Experts of a small language model.
Size: 14 layers, vocabulary 8192.
Experts: 16 experts in each of 14 layers, 2 picks a token, a softmax router.
Training: a variant of SOAP for the experts, 573M tokens, 5978 steps.
Below are experts of layer 8 (counted from 0) of a mixture-of-experts language model. Rows are named router (the router's row for the expert), gate (a neuron's input weights, with its number), up (a neuron's input weights, with its number) and show model dimensions 48-95. Each number is 128 + 24 x the weight over its row's rms, rounded and kept within 0 to 255. Numbers have three digits each.
After each expert's rows: "mostly gets" lists some tokens that are sent to it at least half of the time. This comes from a sample of Wikipedia text that the model never trained on.

# expert 1
router:126097090115120140127141109104068110131140153182130160130147151148134134131131114153105200139145144088144151120124128168099132117150167104127121
gate28:096138107087104120118162157124085124129129103106144093111140136109117171099133125139157135102114128091120098120140137146109155111074142155149177
up28:139184129174136114136104122130126143155123146161114154159145106143132071121134131119092097139118126155134140134152155132066122119120128122138120
gate29:150158159122100160118120126163108121134156131123128129082095096134135116112109103132134132097138065160128082115153072122168098124099121137071110
up29:150109152118123105120098104150141136152142127096149120147109085125121088128110139143145147152143158113119119122092124185169159155137151130103108
gate30:133122141118086125112119165179172130133120136135121112155081111103147126112139110124055145155122156112104132144166111141109103141147152133138113
up30:101135105091140128110139141135171130118112153137158165096127098145134119121122096129088134067128188164123131117154111121140093105132136134155136
gate31:113138081140131121078116103118102126128153125164087081129116143122172116125118127132125131073154168098113138140141128127106120169135140119152102
up31:105160169156132147117130141135143118135107139138140148117112083139090135117130143143096117146121168130143132127116130100169110116147098138084155
gate32:131148099146156158136131141177145147146099160144126119180138076104113127083116143127131166093172098151119118099130086125114153133147123148155165
up32:077138143126101109120127138122096137133106085135124142131160108129155130127182104175105090139153093107110156138156150074009159092142117096086105
gate33:116117137134095148096155173119127138093127122151135134100153171094126104129148143148083156112155104134123120187114139138114121122160158151091113
up33:124127137108117118085132153145088113120127104112070097103118121154142115141118121166154109140148074139153135099137134108085173130138087156120158
gate34:122125127130104163135101061133108114123116152142153091121132173146152123189097130122141095139167110117129136138146192131130137163120146112096146
up34:112080164148139164100140089083107161116172152097126122144126137114127137145135141130140107153137135125155150155095149122121110100101167103122173
mostly gets: " ", "200", "201", "199", "202", " E"

# expert 14
router:123104153118114114124101153140153129115120143103129103123120113157147160123131143139098116145165070149134131105168101144117095164121110115111120
gate0:125152130108116167157121119107108108130109156107096118140126109105140131151114101146073104131092155080111093125131129136123181087112121164160099
up0:147148088133118127144129107126114123124143134151093161107122138153148163166155116123088159074134113177127121131135126139140159157137119130130163
gate1:131124129150116098117116158147114143123120110124140106133087134164106135109129124145130080130147126138088106114126129091128123146149126123135157
up1:168139151108138133156129145112109146145132130168139146121136114112121146116133077109081176121116156090119082130070139101127067077107141106128158
gate2:095141105110120115121126115130144136094131117124077124151105203092130164144128186161100101084105131095130133181106128141110103089123099130176124
up2:146125139128103101125110117149099083124124076130163121136119117112169077094127120141131179145175167115171128084117099124119125104144106111133122
gate3:136119171144076142131152156108099087089109107137116172149110112118138121171139176174115170119094121132084148157145147117110120112129131165147156
up3:099141134139127100158086146132163163151130108105093146181108116143118151127114153088148116079118113138112105126129141153114100116141133128136119
gate4:117104121104080137064120157129100097097123148125110160136126111116162145086144136136119143172140140104104122168088130154063113092164138078046145
up4:127159106124125111129129082156167088125111131135117104092138117130140095170091124115120147105119141161143131109141097143141100174106113097084132
gate5:118067124148132156101101126076115105091097126113134123096082119131137137112126095161180107160130144116105151115140125129133144103152083140116096
up5:116076101124146113112141092091151147138116171119125122119142122082107120136135144097094156168119133099104127147084119101097124110162077149113096
gate6:147115117126103135134163124132173132120103153094150116143133163145083169131172179122113141136137130099124137154145173120145126118144148150167068
up6:137141187125147099100153179150142134127118139144129122126110110174169152097121120170108113120107109111140122109104054109141142119152122147098105
mostly gets: " H", " h", " United", " American", " km", " South"

# expert 2
router:118123132114160106137143132129128142118078153120140156117112164086123123111147139174134097141134121138108134126152131123128111118056126128110129
gate28:105080147119079119175130104136127134151107143140156164158127130140134138105138117140120146108112160104136097140126100151075129101163116126129073
up28:110126132105175095134142174200124130101158117138157185119143094121094122127153096121152104080110102125108114142105123155115129124119114109129157
gate29:103111110195128166122161113141102131150141089105155091118121148111135124107125124122138158096143119101131142094150166119150138144137115127122102
up29:202119116174127142126123158088145048093125103105134123141127135127114159128119142132106172137172105169118148168180136150118135133133091120136140
gate30:098169100159118112127180121100112143139078085164128162126151156126126153136078143143111097152117107130082140123171135129111117159080126156119148
up30:108130120132120139131110110124096138169124140163129148142139113153103110149133127097141154144134113130150149094127107129222152089163121158127145
gate31:098070096148150100156174121112159152174105143153089128109143133101100102169158132133094137139163150174159174094069136134141119141058086110082082
up31:134189148199132117161158137138141163132109143155105128111145109135158158143080122147143120118115137137125150145122128148149100148131122093142156
gate32:130127106129160134133136128138088130095133088119187115158096111128073122135163133148135123127112118119160134087092140090097107119145135136139153
up32:124098124131112159141102087126114181157104114133090121154110123116118151120114088154120089159145140123132087099141121134161152117113115096142141
gate33:103117132088092153097153160133127129118138129142167104112123108120142193150174108154119156102179137127124112142123143105134121128125100115101097
up33:138126117183093129146145134111126098063127123157115161182146133113123127111122114128124122173091138125121107121129132127107159127131155142142149
gate34:142125103159165094146154086136139137138112148118131165128126128116121153107116091166123126080122145073133085136125169134134150104102152116092109
up34:118143133144149214101110104114116138172119158126137156112156100127125112127086116068127151192145168116122139137140097140150133156099112113139126
mostly gets: " |", "|", "==", " at", "===", "===="

# expert 12
router:200150129155131122142154137171114103119157133130122117128130125166128123141148160175104172139152130119146136112121166150087141169124098119096144
gate0:104102106130075144152113162144107119172091131092119141165123130137124122119121111124121155058137070116108120134110148114121144104116120117124100
up0:123117143115114137108108166151156142151124105125140115147136118188137186161137111102122113102118122098127132138104098158116162139152100131131128
gate1:135145086124117129078201139127118144159113080122154159145119097154154114077119099122143128126167141127114114133119139108112117103107116137110121
up1:113134122062090136128154152123143132086137153151117158141115133134148136111104155139131122117138110100162127118086150126157106088119146116178138
gate2:154106142201090145146105109142167174137162153093125139152159118111148099169129165112124136160134155156120133139133143118099110147084163109175139
up2:130095130176116139090121160104134171104108119114152139129113093134124129125148162117081142149142157125135123094080128134092089123113130133164144
gate3:163086139172122166167117134120113139150104119134128117136132080118144095120162100122113124146129102159140118160138145143155123132102122095134173
up3:116141122164087090133113139108151112123127151137121175147195142166107099147110137076141113146135147115160105122136167152104151102129110140115150
gate4:125103091155118156130147127151124151123140110179140165095097144160132118143135128143124125177112102083083083152105129104135091156105098141154126
up4:118152164135145138141211148120117120118120188129097101123178130095141113121087150112102118119135144153154125056113136166175114109133126116139158
gate5:114119127175147163100158084117117143123129146097158127168140169126096124152116088121109151092101133144122105143103113120139113113142105120164163
up5:190103139122153136120153138166105168146112139092174132137155137118129125096149128106149109114174150135110178098081086127156105150081118098115130
gate6:161128147155106147127115138129082127110158145104123140113153115146107129105122094087147116159141145136148121156091135092113122140108104132152137
up6:137125127115121130136094146162140102091153161133132151145114173136145133101081129153121091129110105103165097136130178100136107131130110114155138
mostly gets: ",", " (", " \"", ".\n\n", "),", " but"

# expert 9
router:142113156136102115119107139106057152158140127126133102130169106131123140104136129112153122129147120110110087114101145089112127103175131161139127
gate0:102116117138106140141168087137072110123148144113141161100160103162145168129143146116134111095142168139094126130124086149095138122126171170144099
up0:099111126077164084138083123092133144144161114141131141160103122095108161144102132099116136165130138133134132117137095109111087167133119107142141
gate1:160140078149076106116155137134119131108156110144152131105131085117107148129162139138084160129113192140129146143117113124112102096169135132145113
up1:172107092141134120124142109127155132128121122093133103107164123131124153115109132162129138114085145194117160092137158129077082117112090146169116
gate2:154092103100092109133119151151102088096092114136116117158105163142126122204122100151101155103088122092135111160132122134133121126086137143124104
up2:074144123124081134164114109132131155110091125112163141148132140118097136080133181153109142104139136108154127141138130156115105118119119118129117
gate3:104129113138125115096156135145075155165137123146121128079089124149105135162126123150127126080108144173150168158097102118131141102106134103147134
up3:130086137162095153103102122121149138139112098100117148115120119109081107147090167128121131089126138133113169181170141143139133126140097152137116
gate4:143121156134130143111140151149088097160113124137136124123137111132129140068088144161162173137086085123117111090126147097092143144110085146138140
up4:150102171132149097157112094127130140123121166142164144154103128122128136162144149144099115119082111114145150107154106148113143129146070132148178
gate5:137087112125199137155156148086144141115105187161155116164120173123167146165094136084144128143126166118139092123121124110157112127123160093130144
up5:134129139142133104140146151151126156108127143098096131181090095150078128129143113144148136177126044080149141113121115112148152139116129141159181
gate6:099109157166095133150140118166118122122161102118149163127151084118148127142160112104123128121111117101128090112181135136132103143147170152095143
up6:144111178114098142188127126131159119101158105136140114132138179099151120133109128160081136105120091116126144087128131097164150122071118129076139
mostly gets: " is", " was", " were", " are", " be", " been"

# expert 6
router:136156167154146121088089105135151119137156139155120106170169104167127134097136187105142135122119106124163163097117100154113125149126139131147113
gate0:110161116086135123109122140132179104107099163157146094110133140143140143096126132044125102144113151163080138105078112142129119169099153135112134
up0:139090165102128158111132098140111120147136117091126133130166118136112151135147125144145107125203127098113122112155138139124111105131120134130101
gate1:124140129124191102110158153127133104177128143126142105104127108159138115100142130155106174149118154156136136122125123149067127152169108143082190
up1:094116143138164126158104126123161119092129122167122114113097102136131156107139130149110166120101151160130129114142116114109098150177128124083169
gate2:110141107140125118170106117103149125130122093149143150128122143123123133108108142166145176137117084140117118134152125118165158170193160123137139
up2:114105167184103132154109139133178120168131140151130141126141093155081125164131125121063089095165141116140129109138099096122128098123146134150124
gate3:109127131119138141119121116090138141136129133140087093070170154098129147089130127116166143136107140121097123117121083098125151139090143120130130
up3:140138112083104120165121101113101090141106112116109166084112125124101100127149114180157165083127116150122112145146100107127133129108151111141126
gate4:107151108127134117115157126122107148128156140149148144123121125091122109146132120107157116131102143141129127126116155104118168132152164105128143
up4:135091094169130117108124144120132150137105104127096146143086046131094072169142093150084157121157115131137162127111140187148139120168159122165129
gate5:144124139134129136133151101117116156117144107128109169126131139119120116091140101141116138154120124117146145115139131131103081130112131109113178
up5:114140102122126119113120116138090136167152123127104153147125121157151123132131135109117155168146145086116117100109077137076145126113093123144114
gate6:174069116163110166112108128124153083095135132153172124145135156145142166124107129113155151142105128098153141170137135152123156101125122154143140
up6:127105147107150144110180124099151114121134124151111164121100135098131157124127138105106079110134141109116150146121131166126115113114097122158104
mostly gets: " also", " not", " later", " more", " then", " well"

# expert 5
router:106133151143147156076097114158129118123075112113147159128118150145128153123186149123128130094075098148132113143119094127147146135122165168141124
gate0:099126140116103105139112134156130142126212109155107146072102139122148130133149121099128126128149151106159096159127116101112128128126141104157111
up0:186162107127139098117123167110117111185084162151114105159160105128100126095123133157172156153138115139132132111156120118144120169079147098157150
gate1:118151157138119145124144125123182165143132097155152105127120113131116209150131111146135108102104122119127099133115161148143143147100108125166122
up1:076109162131127113134134167143097138103145112112148113141124111147129117114136161174108149112111138122172079128118117080136148076106091151077138
gate2:120144124135123098097119089135155097151104154159123139118112159113156101129147151095096138133108177109143167113147123123086145100167108118109154
up2:134119127094089152141126116132142128112149134129129151150136157122129147106143154186127116124131146136109141089134125054133161113102132111113168
gate3:114107126087139149106101163134135109144156126145165157193121093148177141112101116143153137098179160184132115152174121080122113118174139123159105
up3:088165096123094119148133119147123145116128110126069174159117150147108155102137092164103121105086106136097143157173132138156118135131096138152136
gate4:126179108172096175157152116096124142108144099135172118108114139113084131095115156164121090153173080105152128120118120096145133098095134093156158
up4:150162130081135111119145119152119159102126128105110120138112128138138116187075158153125170117093127136179116075150119120124165137111114132111110
gate5:167154112131106168109100156126082106119158114114114093150160103114158129162151103105167149103122133130141155143118162146135152135150131120120141
up5:153113151130129147092124132142158141137095118184126120133087095144150118058132152115124136147174092148130084157132142159104100094115172133120127
gate6:104126114139082125120163117112128135107127100098138144129148122156130104156156122139139086134145122171098120114151086082113138142097115145117113
up6:125144111147187175151130108158113109093156140101135173132116126158090120113130160165133138130117096089095147117135117145168137152115113103132153
mostly gets: " the", " The", " his", " a", " her", " an"

# expert 15
router:136106144122080142118157176158167135059162134090102094118116131090160096127155118133110112123093105137073131093140166158136124137132119154130131
gate0:121137143149107156110135133157120142118102130084138123148146190107175111096169095161156102115127144090124105141158103136125103157130106114117187
up0:125155113109121139147111132135140148107120147158170115116125100120167161129116118139106133103153155159156118167112166158149143134150112104123150
gate1:139122099157088144120157093159152145121115110127130139124101099116158141130124108123093173134151157109105121118070137129077161097116173157109142
up1:115143145102115105143117163126159084133086196137122143130119158105087114124139147193119152126103094127113142141095156146110085151149131147157054
gate2:129113100101077131174101107150160139099140096097113074100076112127086142126140129137099146125139097128109136093129159138143103123103118139109140
up2:132114145103163149119139104108146069139130163143123185121142110139143103076089169132119123129140103124097142122113081132135088110110089101126134
gate3:140171141142135124093130161144134118130119131098172132133128110101099185161135181142145141121136146109098075108074101108133120129104132122135163
up3:134087125119096137167105108122129136155164131094137081166117099162123108087126174158165145134163165096162146121156146071136170149104146132065126
gate4:096090133067110108103127120137156136140119114122099112071104111069116139113095149174118113129137151106095142151135092132116117118116125102121155
up4:112119109148131134102091137143156161080152180130105088098111135120132096131173088176089135114135118145146133093129175102157143135135132089086131
gate5:092138183129144095117108101110140116142139097114098128119121109143117146135145117148125132121137164123188117136129101124087126127136187154136126
up5:157147127084125085136153060122160163134107140139116162152107130168122139114157151193113107120156139082149111176116119100066075099173099147146131
gate6:174101107083144142127105083067118168089082136108142106178115162177121141134126123162147170140098196155107108114103120119132156139150142159096146
up6:114123106133123145098124136112116166116101141100125096148164145115151129155121150171121123112177125159148153185162099146154131135131119136134116
mostly gets: " film", " Party", " government", " series", " School", " people"

# expert 11
router:151191059105147133032130152140154183131126104129146124149188122138146111103129116148121117083122134111135145110142112135159124125140125119153114
gate0:136106129138130166126120164121107140171120109130139119107111104137129083104142109135091142122075170129176099092096127124162097100124163111121149
up0:140117127142144073116123110106151152135132103100097168087143151149129098103100118119117140107155133117127093127125118088163107111155115153127162
gate1:156082202108125142115107143106171082156128125150138164172125116111131105105116128162139135161098128119123124147112094148131126104110125151125101
up1:077169105124149085112141088089123085159099099144152148147135147137120083097128142142107101140107128094161104109133143150144158133138143133111092
gate2:091130176120126150156084136141127118152107144147162130095150107104150156114146108111145110154112108177147154104149173074108112128110152121141119
up2:162161144108117122138162077132143094119141148167129141122151121100105118140090127152169140103098174136143130128120144124101113177121154170140096
gate3:110106096129100148125099069107113126143147118143121150137148097085166142125148127133120115088149102143121098123111097117124127105128149145129119
up3:115126131113146159133116136119152141115149140134090141124116186139126138106116162133136168167143145094149155128086143097097101131152185111157107
gate4:139165119127119097142100135116129113137107093134091138132106183112087110114161096132124131075087160102125147146159122129119117141151109115093128
up4:169133126137124159107122127105153118126138150131082108122108130112116120132104167116125141102148149144099112105135131143163127098181129142108100
gate5:140100140112114084065139141117164148132107117096118162149127137144136196163077111147105153141121119112140142137089158147106104066146075109140165
up5:118165125130111121101141144127099130157123109152111152134122091159110129159138127145134127197131139148060117143152151115139129154129118138138117
gate6:116127102097082112128121157094121130098170105142138086094151168105112139111118092170118137135168178145113149108139114137123138119117122139154163
up6:113138125146133146129141141144113121111118121179109090125097119124140142197158120128076158161109118126123151108101120135135192121134155084121151
mostly gets: " John", " Mc", " William", " Smith", " Paul", " James"

# expert 10
router:110095109104124123194139124125140112124108113141159162123087133161136164139105153106138098157155178170130086144121119108115104103101087097123157
gate0:123130129139114119112146118103176122126113122086138140103200115095122123141111107139168128123148125134073116122095147080159096132108115124128145
up0:164134176147162126105161146177092144149115130093121114084141122092090107109170131105121122145114114141153124101146091207141167129121109156081182
gate1:107134137162144139135148140132184092161129113126130125120112160138128135149120108110143141113115205091134094143116094100098147133109105138118108
up1:137137081128128138137114137124093103135144121156130145119147113095104104128159149150119119112147109102124116115118132139061129128148153133108124
gate2:135098088143141139128131124146151106111124108167064125125098114143116119145133156066092094127124115095141165154126135098108114153157126157122115
up2:120095125131121156129140113139107127132115136180134107142124103136115151134127109123109140109148120119118129138175092143137123116119094125134138
gate3:142112130142138143159128132129114118119117132138149091132120164144117139091104146103137122191115157130100135115114154090131137205120142118178081
up3:112156103146108111142116159155124166103192124158109150128110158136120126169124069130139119117098107131128126105131122168146098124108099094116162
gate4:127114098115134141154128134083141151121100164166174137112173134103155126128139165115153142163141121160137095106134115129137141108108154142127117
up4:154165139136100119182156159170139090109118110115090106157098098115108110153118118107111111133098121102098150138128133128098091145151152177123095
gate5:130109190102113164107164123120135127151121130181144152106122138169160117105143145106131143152133092151165151135090165133082117106097102153160116
up5:117111094092138136107140137143132150117116157116090112161131127132104144163158161168106121093118118119126172133123144163170104142156109118108134
gate6:119078147130142149156169125093172067128103116122129161111085136117131145169110105181129139142134114103143199107157105166109144112116128114136117
up6:140121079160123128149126147122113146137129134136097130120122139146118106121165165108144143148162100139078142163098141116138134176191143113113134
mostly gets: " Mar", " comp", " res", " sp", " dis", " pl"

# expert 13
router:122144145171140111097136126087154110142108123130126148104092145112152099134122126107163147153163108126139151121138134092106156146159158144182114
gate0:124134109140123130147161122137118144137128103118136117180146095121152138151142128132105151127134157121099144172098150120128141120103138178147146
up0:150152123088118151079152152117133136123106099136148093180105157136155150151131122149124118127134082088093117102135119152142126095118142199148103
gate1:145120127161154117132111112102167085128123135085084113142133167172141088158095156136133141100163136100134140155193106163158153115117089140116148
up1:170112168148131142110139167123128100138102110157126126141131172143153108140116114115105153135117110132171135119101101116124100125184112143112141
gate2:112178133134117089094147094134170137142149097141123150122106141136151161116153069117145136163122102107118161108134141114138121131142130130133091
up2:184164141122122128158097167159123139123147173141150099157135137166149111151113148116201134107123146153077167127114134084110161101140137150141130
gate3:074135118162097157166134135114150129175169133119123115159175185165074109081163092138079116130135120119143139120161131145121116142102141129139141
up3:168121092147124151118127117121171135155173144089088139108141166137114122151168139121139103125127149093159105078153119141135133103105101120118140
gate4:135125116140136117104133113087113131123138129117144161117172116132126149116133160097152090139157154131134197128088098112106171109097151111118144
up4:132155153108190107124122130151134081102118088140141141102120140136061138133135158125154137192115123125093090127106113166102122103109182147095103
gate5:116172070137111111114166113081134108086110107108102109152147190113118106142120119136137134163114112110141113128145131125127114143122086110101115
up5:127117130112156124095134102128158135143154122119143122131117105116112116096123129159149140113128166167128157125120167144104157152129114170130156
gate6:105136128155144097127182108147156154180097121175132093108127152123104107128101122141097148143103174119194139140133156175056122103140141147114125
up6:138099129081142137084129102112142183168149099117142128097142161160145132120140162092129123178172175128134140145156144138094167120118154144157145
mostly gets: " or", " &", " |\n\n", " has", "\"\n", " On"

# expert 7
router:088136097158130136186100099105103079139145146109151134120104118156096121112129083112090149125141172108142147166142149145147111117119172151105118
gate0:159147118107132143143140132100124107112154088087108146112180109145116107085134164145094139105150143133131134151080144128131131139129162131121097
up0:106103079072128124143136119144134114098145124084109120148126112147126139129153164139121148154147173096179146146178139117123137112142139129144125
gate1:126095116159121162126155139128140123124177120109156111119115118128128158105127148135133144120130175158172128143119115096100159112128164136150160
up1:123178117133107156091115151118153150168052106128115132102176125134152107118160110109159126092114143165120170099112125140139146096150115122123144
gate2:085155120108148115081146119092140092143085066136089155118131081168128172117114147142138104129140133150138109133088132128083093094136182171128137
up2:119127127140130085052082122140106142122129121118129140141142127119118105134180120129128121083095101119113103105135123117128117149103169138177130
gate3:161055100114152120121149156123079131108175102104163131127113158132109156149084078150100114124130139135144120114174147111118130126137180130137098
up3:128111163156108136141123150095141145126125134135109065165115123101151120039114176146076138172116118123180117117161100174120115147095082159118125
gate4:196125152105140083136117146128117117110076114134096139120125120121126158111096117111171152104150178138149149149122110134114169120121114164109146
up4:140165164135148133072111132123113139089073122112155152126154114087127122155103134106143153134123129126149112115084105120148145115168170164086134
gate5:157124135131161112103119189085126095144174163124093140139126144147123126132130113097106150140158098137145157138082138125180082142115144134171132
up5:130173133142149120163135135157120114105088177136119131131099150158108134154135109139102095107140128127157126073136136118139114141122125106133127
gate6:132139087204130144135132117032120136067134099095103114129164160100139131159122131106128149071164085068100168131142120130162116117131080126136125
up6:116135119098107148155107128118130140114134139143141123132125146116137118105115124097158117125125064133138128133122141153108147115125130144086094
mostly gets: " d", " Ch", " b", " D", " n", " con"

# expert 8
router:156131153104114129138155131165146169165160145133089104118137108127115109172100149119147170138162136083145140122162131114161153105188147086106105
gate0:100103135120079106119137095124135098146142133127153135190118099137105093129109149163155139095135110149164109143174093125115115111150142129132122
up0:134173114167160092153122064112108146124135124136143164164148142112111130117079140149093160087114138091103101072166146131115153143137147137136093
gate1:163084125101134132196143153115190117153102153122152104094148117128167092141140110135091114130094154183131164123106169142150127085124128126166091
up1:159142139170147154140157093139161092132162119138156114139139109089143136106129147154139117155176177165124148138117133174146134121131193112110110
gate2:114125117168178089122104062105130117145110130085105142157138128139124116118175101125184152099089068124131152139107123126101151102118097142093104
up2:108142157139145179106124108115170103134129117110110084166117134116139093118142142108072160151105133094155085149137102146127139127121155112101179
gate3:121145141062079139145155118137118128134126132115120152136142125127084122151135135153105120109120079125109121143165090099127112104171146123135124
up3:161129104131146141146113131149129089123149144108156123138128132115104107119165171144095130094153169103142125147105166127130071152148146149162155
gate4:104132117108151170142142089151152191129100143145119156153108152136160113084128103163146139108122142112108092159168129108153173163122127140131141
up4:091095089101134117126117139118103139117145137122143124117089141073116107108113126105107135150146128126131154104115118151114129120109118114168115
gate5:106118145155127054150157140143107150100141071111144112119102136123101090121141172161118097088158111147125149141179133114128147117090091124151123
up5:111088108124133118136101123124145064085142125185095087122180088082116116112138102169127127133142106119115153108097109131107097117116137152115106
gate6:162142121153082107097133122125184136101121162075173140125082169139108118145135138145168124107135120139130152135107085111110128123116117144091185
up6:133167174116105147144150133111086144147150120168154114080101137140156150175172112130096174107097116074136110111127129140103151141110116106122165
mostly gets: " S", " C", " M", " K", " P", " G"

# expert 3
router:102099168149120144158121073130132191117107123124131115129139106104145126120095127154122132126113123144093148121152110160165126171118104113113103
gate28:092127130128135139156150088114112123143110176152128149132120122099109146157164116166111112137130152109069109132110123075183099182154136102124178
up28:090148147148151149147134129143116158107119132138136132135134166141114101109095122145132124113121138122065126126133134129163145122114114134133152
gate29:148176121137130118122126086125147117126094106150118118154097122127144102131113118141138136169095098137118091101142118107105144162125142136138156
up29:191103177105142134136101145131157137132124117102174154069140087137079165130103139149083140109103072121086131147106153130129118136096173159104121
gate30:096125121115128178121098101144150141176118156153111114135138134096088113094106114131085119151086146096129133141109104086113108127117171107107152
up30:129113143134161103122139143163080110100116137188118100139104095120160126131169150112121162129132111112134164135129149099102127134134112166101154
gate31:135173159107132166103128103127146135157095177119094118144141162164131114128158101130141118091116116128138166090094131126127139121131104125087115
up31:125120125122142118125136139132099111108133160107134171144119133110135111140112097089121161118106112126112092159164135120134107178137115133113140
gate32:088141139123125147110145137102132107115143197171116124107125124172105103091098127132179151160137129140141125157131092109123117147062134157146126
up32:177133121160128120157103141121123109140125136121159112096128115140107118138171139131138161116111117135148106130127175091096097098162111137141102
gate33:119094106122116119119143186110134069147092163146112153099119121077119110103098121116143141161131147146123123133139106130100144115161174163181147
up33:112080125140125156168098085127106131110106137055113127149113095144103086134165138079146131119150138128108151108087150133144115154186127108124105
gate34:145167112170108108146122157181140115140109142122136170149140122110163117138080159117144107101087138136130108113126108121141183107106107110140138
up34:120154080194113105143133163106170104125123142074151140135110135127101134119154125159127190131134129100114146104120140131158150109121114120072122
mostly gets: " March", " September", " November", " July", " January", " October"

# expert 0
router:133150093092140142129119126127112124126144112152060133144131136112077117131085097111164118101086110120128126178097104123135141106134094111143138
gate0:104142126113146127118121147174159147151121129141133118104128086161164105137129113152135124147135145169101117135134169100129091086139155131134117
up0:131124096142171109138104149131164175142087118152099113207174145101078158131073165113105123132128128136127109102112104162096120129152107161100134
gate1:137145157114110141096136108146142114131092125124125157078096127146112126108116149149094103128105099102124134150142161136109165170109133126124124
up1:132128101141177125145154111129156142079161141162120131163171081120126144104120155125097148102115180118133118143131115117147124108117114116139191
gate2:104133095146117127130082142155138159135113159111145199147134181113138117111137071126118130103125085123112143118117115111149140184153128137143179
up2:178121121126088136164174157126127085118090134110134187123145118111132105121175122159100156165109075129157154090118107162135129147098155143169129
gate3:147146151113144135117114148082118104126137107145137132099120120118104111154101125139154134174098121132125132142101155100137158111107071058146091
up3:097169175123099187146136136108106108114134131118100133129178117132129133125130121127149118105128160136128134129108115129113103154152108132136125
gate4:132121141068116111108145150108127184146147151106185168142104111129125136163183123109161094116100152098105104127131143134166118147101084153127165
up4:102141085122139155124130149097125139130160137100163116134155083175105127101140129149134093119171133146155103145162090117126136085101109139094110
gate5:130143100111135151123121108149104124145089164142096137129116162123081114093151146100106122115112149120120137122151102158137158088093115116108114
up5:129082150103128071158119148114113110118120133116169133136134148134100142145137123103131134099113149108164163108114110159091099145098100120092126
gate6:161139197171118169132156111144101128132160118162117092133130114115161115134104118099112126119118125127135119114120143141113099123120112132109095
up6:151141123191129134107147117134092154135146163177152111099135123163088135140125154183180121102187132120142146146115158158127119092160154178141130
mostly gets: "ij", "uk", "ai", "š", "ka", "ić"

# expert 4
router:127127161114121085112160150098147109153153122140152100127147142069135120176140094141129119165138140127143122134080133109102140132126124131115149
gate0:171098141130146131111138124103116128170140155137137126095153088125106137157142096150092174122135131142109130100119140156117093136111140137106153
up0:106136111120108127095164132163160140166100169167161075117129125099129109131151129141110104136133116117158117143118110094120132140122129142135141
gate1:160157145129131142136146130122168134126145133089100094114149111130129107152131166101150111110097108091112141135122133108143151090107113127135126
up1:137136149112110135136101109180111166107157132126121142105129133117135122140109182115099143123156111150114115086159120128135081126149148104139127
gate2:122091147148091131102145170115130121087148137112163123124123085171115131142088120127108125117105128114135151137109155150103143071098136120091163
up2:149111111146114119063149120156116152177163100105153172121132111117156113097152132147137092132128113109075154113099120154109116112170153144138106
gate3:141121147128132129140123121116089131136162114146154133127151174129117116121153118089119155139114150143169119172121180139177184101077105151122126
up3:152111139129111118118163151137129168164141131161149096095145097108135156110154117152110155087104133128149145090153107113101099173130102146087071
gate4:098091126120171105145136129127098094115167102142172113102155110113130166108151151131123132150131154091108160159132137083154173116137097126099122
up4:109101143125129135119123138118088128135117170126126157117101102146120100121135116169116126171130122069152119149129121150143133127078140148127106
gate5:100117114131102154104123125172138185139098095122107137120144102074130153145134121120126086110129125120140128094099110139125103069109089134129098
up5:144133112127119114124102114132120100185133149123153192128106128136106084123164171124116122114136115112132089106141103150127127105096103063098162
gate6:094141095114106128120142096127148112153120124160113113064149189161104147105122146157125142151161125185147147113111136125109141121094104132124126
up6:100138112102152133119132139170184146158160148108134130075109137125101139149142114163116169142158096119099134165123139126139101103087049182139103
mostly gets: " use", " used", " due", " support", " Succeeded", " established"